{
  "n_layer": 10,
  "d_model": 96,
  "n_experts": 8,
  "experts_per_token": 1,
  "d_expert": 128,
  "d_shared_expert": 0,
  "activation": "swiglu",
  "moe_layers": [0, 1, 2, 3, 4, 5, 6, 7, 8, 9],
  "router_score": "sigmoid",
  "normalize_top_k": false,
  "routed_scale": 1.0,
  "balance_loss": 0.00407,
  "balance_bias": false,
  "scale_expert_input": true,
  "init_std_router": 0.0255,
  "lr_router": 0.000568,
  "vocab_size": 11380,
  "norm": "rmsnorm",
  "norm_eps": 1e-06,
  "tie_embeddings": "early",
  "optimizer": "muon_variant",
  "lr": 0.00232,
  "beta1": 0.95,
  "grad_clip": 2.0,
  "batch_tokens": [16384, 32768, 65536],
  "seq_len": 512,
  "train_tokens": 265900000,
  "steps": 7957,
  "dataset": "wikipedia_en"
}
Below are experts of layer 5 (counted from 0) of a mixture-of-experts language model. Rows are named router (the router's row for the expert), gate (a neuron's input weights, with its number), up (a neuron's input weights, with its number) and show model dimensions 0-95. Each number is 200 + 20 x the weight over its row's rms, rounded and kept within 0 to 999.
After each expert's rows: "gets" lists some tokens that make up at least twice as much of what it gets as of all text. This comes from a sample of Wikipedia text that the model never trained on. Tokens count by the router's weight.

# expert 0
router,189,213,214,158,194,214,222,189,191,227,174,221,198,190,195,199,216,207,171,195,231,210,243,217,207,205,186,214,209,192,200,203,167,190,197,163,217,195,201,214,206,193,198,213,229,202,185,162,179,183,167,176,168,179,189,163,168,221,189,199,182,229,150,226,206,190,207,200,219,186,217,227,170,203,187,171,190,192,219,220,217,239,214,177,189,203,185,208,196,182,217,188,178,221,188,158
gate10,228,227,206,207,204,193,216,210,176,180,211,206,206,232,226,212,205,198,164,196,189,174,200,212,235,239,163,244,212,203,188,212,213,230,157,195,178,187,213,179,178,189,203,210,170,203,195,205,207,197,194,145,234,202,176,256,196,186,211,222,207,207,239,180,209,193,197,244,201,178,224,206,190,217,194,195,181,210,218,214,188,171,210,200,182,189,217,191,186,185,203,229,195,210,199,202
up10,170,175,210,190,210,175,198,214,215,188,225,223,218,193,232,247,185,185,200,209,188,235,208,182,163,227,206,195,196,175,217,206,219,176,190,191,205,204,208,203,189,176,216,215,211,212,193,183,218,190,206,172,228,151,189,205,206,242,239,211,201,215,202,195,254,190,189,175,210,198,201,179,207,192,197,196,221,188,184,203,208,187,225,149,203,192,216,166,184,184,239,205,222,167,198,196
gate11,213,171,197,205,209,227,211,199,238,200,222,154,241,226,198,211,216,222,247,189,184,194,224,177,225,215,200,171,193,209,197,209,206,191,210,203,204,200,203,177,171,193,212,214,207,153,162,201,200,233,214,216,206,178,227,200,201,219,212,196,202,195,201,218,158,209,227,197,207,187,183,219,235,227,197,220,187,227,201,161,209,193,205,194,178,186,182,204,219,202,177,214,189,198,142,216
up11,238,209,224,219,176,184,189,199,207,216,189,175,168,181,216,228,203,186,175,203,238,200,191,146,204,185,219,192,219,198,215,214,186,199,174,207,201,179,171,239,213,210,175,165,183,211,203,202,196,169,201,205,199,230,196,220,176,201,203,184,214,192,208,194,166,213,216,154,208,182,175,175,205,210,197,212,195,192,200,149,177,195,168,202,198,193,202,224,214,200,209,173,209,219,145,195
gate12,194,216,200,183,179,202,179,221,168,202,223,171,213,163,168,206,226,196,153,159,223,191,209,210,158,197,160,206,189,227,156,208,177,188,194,214,208,219,220,234,198,205,207,170,187,207,219,192,213,193,178,216,178,178,185,234,206,222,191,193,191,212,214,191,175,217,167,185,204,224,221,196,211,190,200,221,193,189,207,197,189,216,207,237,178,185,179,177,206,197,192,166,234,174,188,212
up12,161,202,194,233,233,211,209,193,205,184,208,244,194,205,194,219,205,200,187,221,221,191,227,177,200,170,185,222,241,198,189,241,203,208,228,196,214,180,225,171,199,213,172,177,197,185,208,192,189,182,214,201,164,210,195,231,208,218,202,216,178,214,180,193,204,212,217,195,249,202,233,175,207,220,153,200,188,197,224,200,196,198,225,202,228,211,185,216,179,212,193,190,207,228,253,184
gate13,221,182,160,200,210,173,206,219,199,195,217,156,157,207,182,197,188,179,197,177,233,197,185,173,201,209,240,195,179,232,240,201,215,185,222,197,227,205,184,171,229,204,212,185,228,225,195,199,220,210,195,204,176,165,187,189,222,196,211,184,198,171,223,213,212,232,156,181,166,223,191,195,178,200,200,193,186,218,173,190,214,189,234,197,183,192,195,185,219,191,166,177,190,177,196,202
up13,177,198,216,237,213,219,210,209,193,200,204,201,227,224,177,215,184,231,209,183,180,172,185,234,203,172,220,200,206,203,217,202,226,203,178,178,210,225,206,198,192,201,208,204,235,239,203,193,218,239,219,213,245,194,207,182,171,201,212,220,177,169,197,183,215,178,196,243,168,162,179,221,177,176,187,180,196,236,179,218,227,173,169,203,189,197,225,197,196,208,183,193,208,227,204,214
gate14,199,205,209,186,171,183,252,214,199,181,190,237,211,221,163,227,187,178,236,203,178,184,209,228,201,201,196,155,216,216,210,183,201,196,212,206,171,230,190,159,192,212,181,175,196,204,187,191,239,224,234,175,202,237,182,188,199,198,177,193,217,195,199,193,208,195,212,212,171,200,150,193,237,201,177,202,171,194,201,189,186,184,207,188,225,204,211,151,177,200,199,188,207,202,201,189
up14,218,209,211,192,212,207,188,206,220,210,184,199,164,200,216,181,221,223,209,229,180,229,221,220,210,223,231,231,180,192,239,147,198,216,214,205,186,210,164,203,210,204,219,210,230,223,193,189,224,213,166,203,221,201,206,173,180,210,200,183,210,212,174,194,198,192,193,214,192,204,191,179,167,198,180,161,205,177,185,216,215,125,178,207,206,186,196,191,182,186,225,224,218,218,206,182
gate15,215,206,216,173,215,208,183,150,177,203,193,211,220,237,199,187,216,201,201,181,182,214,195,190,206,136,178,219,164,209,194,203,214,216,179,179,221,214,228,187,200,218,203,160,175,179,193,176,205,180,244,194,176,206,216,208,205,192,195,200,211,204,213,193,205,209,212,188,211,215,173,173,187,196,217,217,155,198,168,192,196,203,207,231,219,201,244,220,205,225,223,218,233,181,220,219
up15,189,182,213,228,220,213,197,212,215,211,201,177,198,205,200,180,206,204,210,213,216,174,188,163,205,180,211,187,201,230,226,198,180,188,202,174,148,185,152,210,204,185,204,207,200,211,228,197,218,246,173,176,234,217,204,214,220,192,187,194,201,241,193,145,156,205,194,190,199,195,185,192,234,183,185,225,193,225,191,218,216,214,160,192,200,211,174,194,183,201,192,198,234,222,195,224
gets: ", ", "in ", "and ", "to ", "of ", "as "

# expert 5
router,202,178,190,207,173,228,237,190,183,247,225,197,214,186,175,231,201,198,190,202,208,186,238,194,188,213,224,209,189,195,212,213,175,202,190,166,243,173,210,178,213,193,240,212,195,179,188,145,211,214,193,171,180,210,194,193,187,188,192,208,198,186,220,179,191,197,180,213,196,195,230,205,188,177,197,192,199,190,219,212,201,230,203,156,173,214,189,162,198,218,246,223,225,212,207,220
gate67,185,185,206,173,176,197,197,200,191,225,238,240,231,232,205,200,209,236,227,206,192,265,175,203,218,209,197,188,175,232,200,214,198,197,185,194,195,189,199,203,229,190,183,209,190,179,185,247,228,221,214,179,184,214,165,172,179,194,234,187,215,182,199,192,203,215,204,181,176,195,215,175,222,211,217,188,195,202,211,188,223,213,209,202,220,174,229,182,210,174,193,204,196,154,225,208
up67,207,180,121,201,208,232,172,208,214,194,176,183,182,187,202,205,202,199,220,221,187,218,194,196,201,222,240,153,223,205,187,206,191,201,225,207,195,211,211,208,187,177,186,216,209,205,164,231,210,199,196,219,186,182,226,203,197,194,191,213,187,193,197,202,233,226,207,184,218,203,224,217,171,203,223,180,169,205,186,194,225,150,197,212,175,199,165,212,208,163,206,189,187,208,217,165
gate68,198,214,174,196,192,207,183,195,217,235,223,184,204,208,226,218,181,183,216,202,220,202,206,213,168,153,230,212,190,226,172,231,189,242,196,222,177,166,223,207,204,199,176,162,231,200,192,189,186,215,185,215,175,165,196,210,225,205,210,186,224,249,221,219,195,172,203,233,198,204,184,210,190,219,170,222,197,203,234,239,199,212,173,197,208,188,214,189,213,230,192,197,201,191,178,207
up68,186,203,206,201,193,196,193,240,203,196,210,195,189,203,181,171,178,200,191,216,198,211,180,210,209,190,184,231,198,199,249,165,203,210,209,252,198,228,204,202,198,218,200,192,211,189,216,228,227,218,172,216,218,199,140,185,212,222,216,193,244,203,190,184,210,180,155,215,186,169,215,196,172,197,173,189,181,199,205,189,204,167,184,193,173,179,177,192,204,194,187,181,190,233,247,197
gate69,220,272,183,198,203,231,222,189,210,238,205,204,160,212,195,221,169,187,213,228,153,202,190,197,207,240,205,213,216,221,216,202,193,175,220,189,207,186,191,205,222,214,195,207,218,232,198,200,212,175,210,212,214,199,221,221,213,211,200,195,185,204,209,190,220,189,172,195,137,183,195,228,194,228,207,184,169,219,207,186,197,191,202,234,193,198,199,187,228,185,196,181,205,177,213,172
up69,208,175,205,187,186,200,190,228,215,198,193,235,182,226,163,220,207,211,160,223,200,214,206,209,146,188,199,207,180,169,204,255,192,210,188,204,201,199,233,209,203,229,191,170,214,188,195,196,203,179,192,237,217,177,206,189,226,230,204,204,210,175,196,173,195,181,220,244,194,205,219,211,207,197,173,184,185,206,177,198,212,175,192,224,180,213,191,206,170,193,226,164,160,191,214,180
gate70,188,165,201,203,244,190,202,196,211,222,153,235,216,179,177,228,193,206,216,164,204,219,221,205,180,224,210,197,221,188,222,233,208,210,156,204,195,190,199,168,182,172,167,238,168,190,172,208,201,184,203,189,193,209,205,190,205,196,145,208,204,200,197,204,202,192,235,195,212,213,196,194,180,204,192,195,184,160,242,175,207,207,190,187,198,179,196,225,208,199,209,210,171,195,216,236
up70,223,225,186,189,183,186,209,209,171,232,182,202,220,205,192,183,198,218,203,186,186,189,213,184,217,173,172,197,182,213,176,227,192,254,193,187,231,179,227,177,201,177,196,206,206,173,218,233,178,187,184,198,200,183,206,195,174,169,156,187,219,155,200,228,223,218,177,185,240,199,197,159,232,176,221,211,210,212,212,184,197,198,219,194,221,197,189,212,185,203,230,176,204,231,212,194
gate71,227,171,208,193,193,206,197,147,207,214,195,184,229,225,194,206,211,188,188,199,192,230,231,211,179,189,201,172,195,201,220,207,222,206,197,216,203,159,197,199,182,222,189,199,237,210,172,190,218,180,182,193,216,170,220,171,217,200,199,189,178,234,214,177,208,183,200,202,182,190,245,217,203,152,224,236,175,211,191,194,184,195,203,181,173,184,175,232,166,190,222,190,202,165,168,205
up71,237,223,180,217,210,195,197,184,190,179,220,226,185,217,222,223,205,196,209,191,203,191,196,199,201,197,229,211,204,195,201,201,223,225,217,202,180,219,211,202,201,182,194,195,207,196,173,210,235,190,173,200,189,195,231,213,189,170,184,194,227,196,249,220,170,215,189,202,197,151,221,235,213,158,233,220,186,184,209,169,204,176,175,225,179,187,192,199,225,181,170,159,237,193,165,219
gate72,192,159,205,207,180,196,185,191,196,216,200,220,184,191,189,183,196,197,238,186,209,208,209,189,200,226,205,195,225,232,147,193,217,221,195,204,191,234,203,231,221,226,179,187,222,217,188,216,228,158,175,223,166,240,195,212,171,190,206,218,231,205,220,189,221,199,218,199,183,218,198,197,217,187,236,183,207,218,196,223,191,177,193,215,210,190,166,196,184,192,194,239,215,166,165,171
up72,211,170,133,219,187,199,202,199,238,201,205,213,219,191,216,200,197,199,210,255,194,186,222,214,215,199,267,208,157,219,222,207,191,183,201,208,183,208,217,210,182,211,243,187,215,219,199,202,233,233,206,197,215,200,176,219,159,190,206,209,201,188,180,175,183,229,202,194,203,195,197,182,185,214,177,209,186,202,196,189,204,209,192,180,209,212,185,171,223,209,219,227,173,217,190,204
gets: "M", "P", "N", "S", "K", "H"

# expert 4
router,196,189,218,172,173,219,258,181,205,171,208,235,187,188,193,194,162,175,166,187,189,204,213,209,191,209,211,217,248,214,197,180,192,223,174,191,247,214,240,208,222,232,193,205,199,207,168,201,213,178,223,224,183,195,183,148,205,224,186,188,207,210,212,207,211,200,199,202,193,201,192,198,174,194,172,168,187,184,215,196,183,231,204,202,198,174,211,220,176,187,167,194,202,184,190,205
gate57,176,226,231,201,160,196,214,166,213,208,201,176,214,207,193,175,224,219,169,201,218,213,224,196,194,160,234,200,206,215,213,231,191,173,222,201,186,212,158,211,204,208,191,205,197,196,201,207,193,208,200,175,173,191,190,211,174,217,207,205,192,242,229,200,182,224,191,200,189,216,216,210,212,211,166,198,190,178,215,194,193,198,269,202,192,222,165,235,246,176,203,206,199,218,203,192
up57,149,192,209,180,245,182,205,195,218,253,192,179,156,195,193,167,195,171,215,200,220,191,185,213,205,207,200,190,177,196,190,190,207,200,217,158,183,198,254,200,192,207,216,200,180,209,216,191,193,175,207,196,203,198,187,178,217,188,175,208,187,186,195,180,219,207,199,219,178,202,215,206,215,181,198,196,201,182,203,176,189,197,190,238,178,177,146,189,233,228,188,187,167,200,179,174
gate58,183,204,188,147,205,196,174,242,247,182,230,174,194,240,215,188,191,214,197,222,218,214,186,226,195,170,183,196,211,172,196,204,195,190,233,218,227,183,201,191,197,200,180,202,189,185,201,187,188,205,185,199,201,195,194,188,235,160,180,217,229,201,195,173,219,166,208,185,159,188,229,179,206,167,227,165,193,210,201,167,211,197,225,227,211,210,213,212,201,177,197,230,208,210,206,213
up58,222,207,204,194,209,191,171,224,210,211,205,193,188,207,212,197,230,172,176,172,212,207,185,192,199,241,203,203,205,189,191,217,211,243,192,202,210,202,198,185,217,200,219,202,202,201,180,199,202,208,215,226,246,219,262,174,196,171,196,175,205,229,170,210,205,206,230,204,218,190,196,178,179,221,192,223,202,208,213,180,191,222,191,192,193,142,199,194,203,180,213,181,206,268,172,223
gate59,191,197,183,178,197,172,177,180,189,205,219,200,198,211,228,189,167,212,224,167,188,194,179,187,215,214,253,199,209,183,180,200,209,213,177,223,219,186,214,179,197,187,170,206,212,204,185,203,235,176,211,170,188,198,185,185,184,217,204,228,188,194,202,215,223,189,203,216,227,252,175,221,211,169,212,233,194,166,201,160,174,224,210,194,222,196,187,238,212,244,176,189,203,187,191,220
up59,173,200,201,186,215,176,223,181,193,204,209,202,228,221,199,232,184,176,225,177,196,205,199,208,225,187,204,169,235,201,214,227,190,189,232,231,217,245,186,168,200,165,212,198,232,203,231,198,197,199,223,203,203,181,221,198,210,183,200,199,179,201,196,252,178,197,184,234,229,204,207,204,168,206,150,172,206,166,225,183,198,245,193,176,195,209,203,209,202,183,191,197,210,177,188,200
gate60,212,197,200,216,203,218,209,180,233,209,217,194,208,210,226,205,225,195,212,231,191,212,230,190,187,244,231,226,189,184,181,221,196,181,200,194,221,173,210,177,209,187,208,223,186,226,201,206,220,191,235,178,227,163,203,183,217,205,225,202,162,189,203,180,234,168,166,197,186,203,211,213,153,211,207,205,214,208,182,202,166,187,220,207,243,236,214,202,183,180,219,219,190,210,175,164
up60,223,177,210,227,210,201,200,215,167,206,235,193,201,173,227,215,198,209,206,229,190,231,189,183,195,237,205,233,208,184,184,228,182,229,188,202,224,185,169,202,229,185,170,179,189,217,210,190,222,147,189,222,193,212,234,190,230,180,232,187,216,189,195,160,226,189,181,212,200,229,204,195,232,186,196,195,204,227,202,148,206,206,207,193,189,191,197,185,167,204,204,194,235,204,204,206
gate61,224,210,203,219,186,224,186,194,217,175,191,227,219,170,200,174,167,167,184,199,225,225,223,213,214,186,219,194,216,203,158,243,203,203,215,191,167,200,238,196,157,192,203,229,206,181,227,188,196,207,184,181,184,168,199,213,228,195,184,203,178,208,224,194,196,230,192,179,165,185,186,181,236,206,244,195,203,196,185,182,175,214,192,207,207,231,191,217,207,223,198,218,173,197,229,209
up61,176,237,180,217,218,184,220,204,203,174,184,229,184,208,222,227,186,214,192,184,219,195,194,197,225,173,184,235,216,199,187,197,218,229,183,230,150,227,223,176,193,184,192,217,213,182,208,220,222,205,190,183,204,172,222,172,197,225,181,177,178,216,169,175,198,234,199,165,196,158,172,182,222,219,223,179,197,202,204,223,195,175,197,221,182,204,206,190,174,171,191,190,215,217,178,197
gate62,206,238,181,221,190,199,225,202,194,231,215,227,191,190,204,190,203,239,185,244,236,205,226,201,170,210,205,179,200,237,192,192,194,216,184,191,195,219,172,169,236,234,178,180,194,163,178,204,211,219,216,207,204,211,204,170,236,172,211,185,194,177,185,215,179,182,197,183,207,184,207,170,196,207,170,203,186,203,222,216,221,207,212,171,228,177,209,194,188,200,202,205,188,197,218,258
up62,211,169,213,175,198,219,217,246,204,175,158,203,166,203,218,178,205,231,235,190,179,219,192,190,162,219,203,211,189,181,239,194,222,208,214,205,210,214,187,217,208,198,218,217,196,206,208,226,215,199,208,190,226,212,218,215,175,212,183,209,196,192,194,180,205,214,215,198,217,134,174,192,194,190,211,225,200,227,201,225,196,191,226,172,224,209,238,172,226,197,218,178,206,175,180,178
gets: "\n\n", ". ", ".", "==", "was ", "("

# expert 2
router,217,175,194,179,183,239,224,181,216,198,192,222,204,170,182,192,196,214,188,185,187,202,222,205,206,193,219,227,248,198,225,189,199,202,197,189,211,193,215,229,180,242,171,221,228,179,165,173,194,227,177,209,185,196,190,151,186,201,199,201,192,210,195,184,194,195,145,212,213,158,234,199,223,212,180,176,201,224,194,230,213,204,210,174,163,222,197,207,193,227,212,206,214,183,200,191
gate67,204,219,194,179,200,190,225,202,178,192,204,169,221,238,205,195,195,191,170,172,192,209,195,223,187,206,187,156,214,171,191,227,211,208,248,204,222,190,184,189,218,188,189,199,162,206,214,226,196,225,217,162,156,202,204,198,172,221,194,195,207,193,205,206,182,183,167,201,201,208,221,194,193,207,160,194,189,231,193,196,177,210,218,174,177,169,226,191,197,155,179,220,215,206,153,187
up67,185,229,175,212,215,206,214,233,190,210,217,227,187,200,199,207,225,174,173,200,230,187,204,220,173,165,181,205,234,170,204,209,214,142,206,187,196,221,216,192,183,193,214,203,229,224,176,214,211,161,195,209,187,184,186,186,198,205,191,197,192,236,186,224,206,202,188,187,181,213,191,192,202,188,176,174,190,171,205,221,188,179,202,179,168,191,223,178,238,232,150,193,211,192,235,185
gate68,208,200,199,166,218,176,176,191,205,196,205,185,209,176,261,201,223,153,190,181,203,205,204,199,193,181,204,227,203,227,201,178,215,190,182,184,225,210,222,236,182,207,230,168,219,200,204,172,204,225,198,209,188,201,232,167,192,205,204,215,195,210,171,173,193,190,199,217,265,184,229,170,211,225,175,173,197,211,212,188,216,219,217,212,206,196,206,195,193,188,202,181,158,217,220,195
up68,206,225,185,205,201,182,223,202,189,225,185,180,227,193,179,205,226,223,178,209,196,193,217,212,207,197,168,226,187,199,164,213,160,209,192,174,224,180,172,215,205,180,183,182,196,203,216,197,183,189,198,245,209,202,169,223,193,192,199,199,196,216,213,211,213,197,226,242,243,170,230,182,221,207,240,201,236,183,224,184,188,250,175,210,176,187,192,218,171,209,191,200,235,193,200,189
gate69,154,196,224,149,190,188,197,190,173,185,212,226,207,182,236,215,213,230,214,165,170,193,210,173,218,197,183,212,179,197,213,210,213,203,197,229,224,212,193,185,168,223,230,225,229,167,201,203,180,213,188,180,183,223,188,228,200,189,190,245,201,181,230,234,175,190,187,227,189,215,201,203,149,207,178,187,195,178,181,218,194,193,210,198,212,227,207,189,218,204,190,205,206,178,207,205
up69,156,211,190,161,171,210,212,213,217,188,200,184,192,213,177,239,166,206,194,189,186,178,181,199,182,178,199,239,219,200,187,197,215,188,236,203,220,223,205,163,215,229,220,199,205,203,187,230,201,209,218,187,176,193,205,211,217,210,164,202,159,196,203,218,202,197,233,172,224,207,187,219,160,185,173,215,195,225,226,210,192,153,228,177,210,210,209,205,174,213,191,169,182,202,206,217
gate70,196,202,213,248,243,192,216,160,214,198,170,218,211,217,232,174,216,214,205,169,196,192,213,200,210,177,254,184,215,194,208,202,205,186,164,195,208,209,238,200,205,192,201,208,208,206,166,190,201,230,225,204,206,197,158,224,187,197,199,193,185,172,217,216,227,181,226,189,185,175,206,217,141,198,211,223,190,190,219,201,178,180,227,190,223,191,210,164,211,201,188,212,206,216,212,197
up70,220,217,184,203,224,195,206,195,220,219,211,189,181,237,160,188,195,206,217,213,233,207,206,166,170,200,224,224,201,176,185,236,189,201,207,173,197,195,217,193,182,178,220,179,224,192,179,204,151,199,196,222,193,213,203,238,190,166,192,205,182,209,194,189,198,175,168,174,176,163,185,197,201,185,185,225,235,199,164,174,204,204,227,210,188,205,194,203,195,235,178,241,188,221,169,202
gate71,176,198,222,185,213,203,239,238,179,149,200,209,208,188,230,179,175,201,208,226,205,239,231,209,185,208,188,201,181,203,247,197,197,226,210,204,207,206,212,231,226,210,154,225,225,174,185,178,223,198,176,189,186,181,208,208,235,164,229,237,199,172,193,191,180,227,187,219,193,187,192,209,233,198,210,189,194,185,206,206,201,204,195,207,193,196,233,224,196,226,182,206,212,201,197,223
up71,182,183,191,193,203,174,192,187,226,179,175,206,184,179,201,200,193,195,205,162,194,183,205,207,221,204,178,193,222,199,182,195,197,176,212,202,172,228,201,208,213,221,234,208,203,214,227,192,193,178,175,223,191,215,173,231,197,215,147,213,175,209,207,201,182,222,174,192,238,171,219,210,199,168,200,200,174,193,197,166,177,205,186,189,227,205,179,186,172,229,210,163,172,171,200,142
gate72,193,184,196,191,177,210,190,206,195,186,220,195,236,191,212,222,212,215,207,183,212,167,198,202,217,176,169,154,178,199,178,159,229,168,164,200,195,212,243,191,199,174,223,216,234,161,215,217,207,183,187,214,196,184,198,219,201,206,207,225,164,217,224,149,197,172,195,181,198,185,158,185,207,189,207,209,200,180,191,196,187,222,218,209,180,221,189,187,169,215,176,184,217,191,173,198
up72,157,181,228,209,206,208,193,161,168,173,200,176,200,207,175,191,189,206,231,205,192,220,225,196,241,167,201,206,155,187,219,217,210,239,221,228,201,185,208,183,180,169,204,222,209,144,191,184,218,175,196,219,210,239,202,200,228,203,176,207,188,211,169,200,224,198,201,200,192,207,196,228,206,169,183,193,211,203,203,211,178,189,230,172,218,202,188,191,210,233,174,211,186,191,203,211
gets: "\n", "| ", "|", "- ", " ", "–"

# expert 3
router,201,208,192,180,174,203,216,170,172,226,199,213,203,170,218,211,156,194,196,178,249,211,207,190,227,184,193,208,210,190,219,180,185,206,183,209,207,214,245,190,231,177,240,208,235,167,192,145,221,193,162,195,184,187,199,196,186,196,186,198,208,212,179,203,194,178,207,225,203,144,208,198,184,200,203,194,194,164,193,225,174,204,203,188,201,167,211,213,215,171,192,190,203,174,205,210
gate30,230,185,171,222,209,219,200,227,193,197,190,205,205,211,196,195,207,190,191,201,188,241,194,210,205,196,178,205,208,209,182,217,241,198,188,216,174,181,158,195,161,197,172,189,190,165,187,192,178,209,225,183,186,200,191,234,216,230,195,194,175,230,201,156,183,175,207,164,180,188,206,244,183,207,215,224,220,205,237,211,220,175,187,196,168,226,182,198,208,194,210,227,232,226,210,223
up30,205,184,179,233,222,221,236,203,192,210,224,214,220,229,205,184,186,180,189,197,200,222,194,193,210,197,222,219,189,185,196,199,240,149,210,151,161,214,196,199,184,193,201,207,193,209,195,187,206,187,214,239,199,171,172,179,189,242,226,192,203,193,204,158,229,211,200,186,186,208,166,204,178,212,224,180,193,196,153,177,189,196,219,191,208,220,207,225,179,198,181,218,234,212,176,199
gate31,212,203,183,212,216,214,206,187,205,169,196,207,198,189,224,171,152,212,184,185,214,199,227,175,198,200,194,193,199,207,212,200,204,206,186,198,196,186,214,213,191,215,192,207,184,186,214,241,179,177,183,263,237,158,198,191,248,235,194,207,214,173,205,210,207,191,222,204,178,203,229,198,182,206,187,193,200,167,233,191,226,226,209,220,239,162,184,218,158,205,198,217,179,190,193,209
up31,160,188,216,198,208,176,186,219,211,166,212,210,190,199,196,199,212,218,209,181,173,218,179,202,166,183,181,211,199,205,204,219,180,220,203,240,187,204,194,154,175,176,198,184,180,230,207,144,217,181,193,154,200,214,184,239,188,220,196,208,216,221,192,205,175,205,191,189,173,202,219,162,218,201,200,224,201,207,178,233,230,205,192,189,181,229,234,195,164,181,218,207,200,215,219,202
gate32,199,205,216,248,203,172,207,175,221,193,200,191,212,209,221,214,165,210,179,191,232,204,182,164,205,201,195,190,221,199,200,190,165,248,178,194,188,215,197,192,235,211,190,195,200,170,200,200,198,170,197,220,190,180,189,203,218,196,204,206,211,160,205,200,186,203,226,235,248,214,215,224,181,184,211,231,203,196,245,241,164,215,214,199,219,219,163,215,205,197,177,173,213,187,185,186
up32,185,193,214,192,232,175,185,205,212,181,204,194,222,243,199,211,194,224,179,246,195,178,238,219,193,214,181,175,232,212,199,197,168,205,222,200,172,190,216,228,173,215,222,174,176,183,201,185,199,208,242,192,202,198,159,241,209,177,213,192,233,174,192,206,209,208,217,229,211,200,213,214,185,164,182,200,184,195,203,205,238,202,189,198,187,199,176,176,193,155,197,211,198,225,171,189
gate33,180,223,205,163,229,209,211,197,208,238,197,204,200,187,198,200,171,158,177,212,199,190,220,242,186,222,218,244,221,237,211,219,217,164,189,197,194,205,175,187,198,206,253,204,199,231,239,195,203,195,228,220,180,200,215,207,202,225,191,182,190,199,220,199,204,190,189,219,210,202,215,225,159,206,197,212,214,174,224,160,191,210,189,205,197,198,218,205,212,228,248,191,205,206,219,185
up33,195,198,201,252,230,204,158,186,193,193,203,172,202,211,184,202,200,172,234,168,210,202,211,201,256,225,177,185,218,212,219,221,213,205,219,226,223,193,205,179,187,192,212,196,217,191,238,179,206,197,187,226,210,193,189,166,188,172,171,196,222,211,208,217,207,173,217,158,162,204,196,199,190,188,207,199,217,213,224,212,230,227,202,183,220,196,212,202,228,216,180,152,206,193,182,185
gate34,217,212,210,199,196,207,186,252,212,217,193,176,209,184,181,189,208,184,201,237,216,200,176,228,190,168,210,209,189,213,187,198,207,185,171,236,219,175,236,211,207,180,222,199,208,194,201,222,182,181,197,228,234,217,203,162,195,212,197,185,203,228,203,198,214,206,243,171,197,241,195,179,195,160,197,171,196,241,236,185,209,229,202,191,210,189,201,170,194,229,215,179,183,233,210,197
up34,204,214,184,204,231,161,196,245,220,181,167,191,186,203,194,193,194,197,197,152,179,228,205,210,189,192,199,169,205,193,192,181,205,209,181,231,202,217,229,192,181,184,178,215,183,179,216,191,179,168,191,216,190,224,204,208,216,221,211,238,243,198,199,190,195,180,218,171,159,217,173,189,188,205,209,181,220,203,195,201,245,203,229,169,204,191,212,207,188,218,235,195,165,206,174,174
gate35,207,187,199,192,231,236,194,204,212,195,209,258,203,179,199,191,230,216,199,219,210,188,202,186,236,199,202,191,187,172,187,215,193,208,191,209,215,241,221,192,199,204,197,176,222,197,223,184,229,228,218,203,187,219,185,195,181,199,194,203,187,182,204,163,185,174,180,243,169,136,188,217,190,217,173,200,197,199,188,209,209,181,206,258,199,200,228,175,226,224,202,207,187,199,222,191
up35,203,208,170,207,190,186,192,206,221,188,213,182,170,203,215,182,172,209,185,191,172,217,200,197,215,170,230,193,170,218,242,210,180,200,186,227,181,184,196,207,165,209,192,225,221,230,178,214,190,182,196,178,213,179,191,199,226,186,207,184,220,206,185,237,190,220,183,189,194,231,237,212,169,184,185,182,214,162,213,189,250,185,199,189,189,234,154,215,228,176,212,172,208,204,215,197
gets: "the ", "a ", "The ", "-", "s ", "his "